config = dict(
    n_layer=9,
    n_experts=16,
    d_expert=96,
    routed_scale=2.0,
    norm_eps=1e-05,
    rope_base=10000.0,
    init_std_o=0.0,
    init_std_up=0.0273,
    optimizer='soap_variant',
    warmup_steps=200,
    seq_len=512,
)
Below are experts of layer 2 (counted from 0) of a mixture-of-experts language model. Rows are named router (the router's row for the expert) and show model dimensions 80-159. Each number is 500 + 40 x the weight over its row's rms, rounded and kept within 0 to 999. Numbers have three digits each.
After each expert's rows: "gets" lists some tokens that make up at least twice as much of what it gets as of all text. This comes from a sample of Wikipedia text that the model never trained on. Tokens count by the router's weight.

# expert 4
router:495475458394535494479487495481534517463458497514488505555473524502491512478456489452500512492509534493583432524538556544504445415530527513476532463532467439457502503547550496489445451468537604479477534528449451576495552559577497515531426488
gets: "r", "at", "et", "est", "el", "ch"

# expert 5
router:504461559500457520430462525566436485514552508501420461535523537514454519502456517513519567467515452465503508538523514440474462523520568454463492525449546525485502413464441568403543589444467422425566561537488448477480506525554495522450491433
gets: "ar", "or", "er", "m", "t", "an"

# expert 12
router:496472490472458533469497461553476449547498535552443509546484580517466481494486518491493568521463464511491491512546502545493492419508500495529522513448429482421500431551481461478468462496523520437541511501481494463466486532504415545477476454
gets: "th", "ight", "all", "ot", "ard", "ind"

# expert 8
router:519455479536474570469466517524427445427556526439440494505541531511504535509471509522618491524424486551487509521476522480484419529574509497470501489434438493469586532517498595433515495510434510521487508531463524562535552463504502539508542564
gets: " |", " the", " a", " The", "'s", "The"

# expert 10
router:525521557527507569503542555506460493457549504498525472486559486538488498452510486493485506454520401551498436531603449477510380454492490613575491530403457492490510527468515543503534524522511504528477502510508496512396504477478496518487458464
gets: " ", " (", "–", " sc", "/", " \""

# expert 9
router:506518556507514516510574556460545473513476476479513492549529498522481542519423493516446539479487393467490496516540497533455403443536507511479525473503485483424579495505494547515555479501501465501477491509397519534493502463596484554422524467
gets: ",", "ation", "),", "ial", "ction", "ations"

# expert 11
router:528427438471498525464563485516498470541483499485471473510514582523588596537470541530527504501493527455470479487621469553451425498499522519580501577495521494485529516463553534539462533471510523439489499524498465512452582539552455479505462579
gets: "on", "1", "2", "n", "A", "es"

# expert 14
router:478551515492451496419501441537529517455488477503472423557464491526493588520464525450539530517426443441512488491550538469473440549518538497541545513457572419447518520496508544539461446502541529442522535510490422506520524502491428501551513490
gets: " M", " B", " K", " F", " V", " m"

# expert 7
router:515422531515439520458473546483507502478482542514505456543516581489465515495476498505522461501492443552508448506507473474457404446581480499480525514525479416494536468540500530520499490444469558509505503531489418567505505506559461509471501454
gets: ".", ":", ".\n\n", ";", " p", ".\n"

# expert 15
router:379516520495525473509466471473563477517499526464515476540502589526479520432525492432572479513502499461571473521437458514491463446531472485454488411515536547385543441478408489430530495529462465510534499509544502496518463518646519561527499470
gets: "0", "9", "5", "6", "8", "7"

# expert 3
router:459440538521522492457502486559482416441498538529447464466569542402476512501419500462529438504505504540491463507465433592430415497543529467486522472459568551488616559504528524496508539515509465490517491513529474531508538541485533524508463530
gets: " was", " is", "ly", "==", " were", " be"

# expert 0
router:442519496362471528457566520554462511528601535485577518557467488499536524397508529530515539442466509511526468510493520432432461463473539516467544458497486499490472443536515489488480479536519496480505570452545549486523486443526519508547458510
gets: "g", "i", "u", " N", "le", "a"

# expert 13
router:539440501510512479508483425520535415530504477544491507481534516499464567465473511469556490525434499558507470456531574568535496502438496478487492465452502483502522476430484520496498516508460482483475502534505472570496503415585488557465501505
gets: " of", " in", " to", " and", "ing", " for"

# expert 1
router:511588444500444510501524541505573454510521541477525482547520496474497549456484459526501504485455522518504488445494434469379477465537550532509491508481544526468568524498501490466498453445553485511496540534394492536463526535536485505535392466
gets: "-", "|", ")", "\n", " |\n", ")\n"

# expert 2
router:384504452448484481460564432547448501513567456528512442500490556511448517540466552494517543512448533505498507462508525513483438497518475551531518541457538525468541534558477476437449483480471464438513507453551516529482543536593443538559499530
gets: "o", "ic", "e", " C", "a", "ie"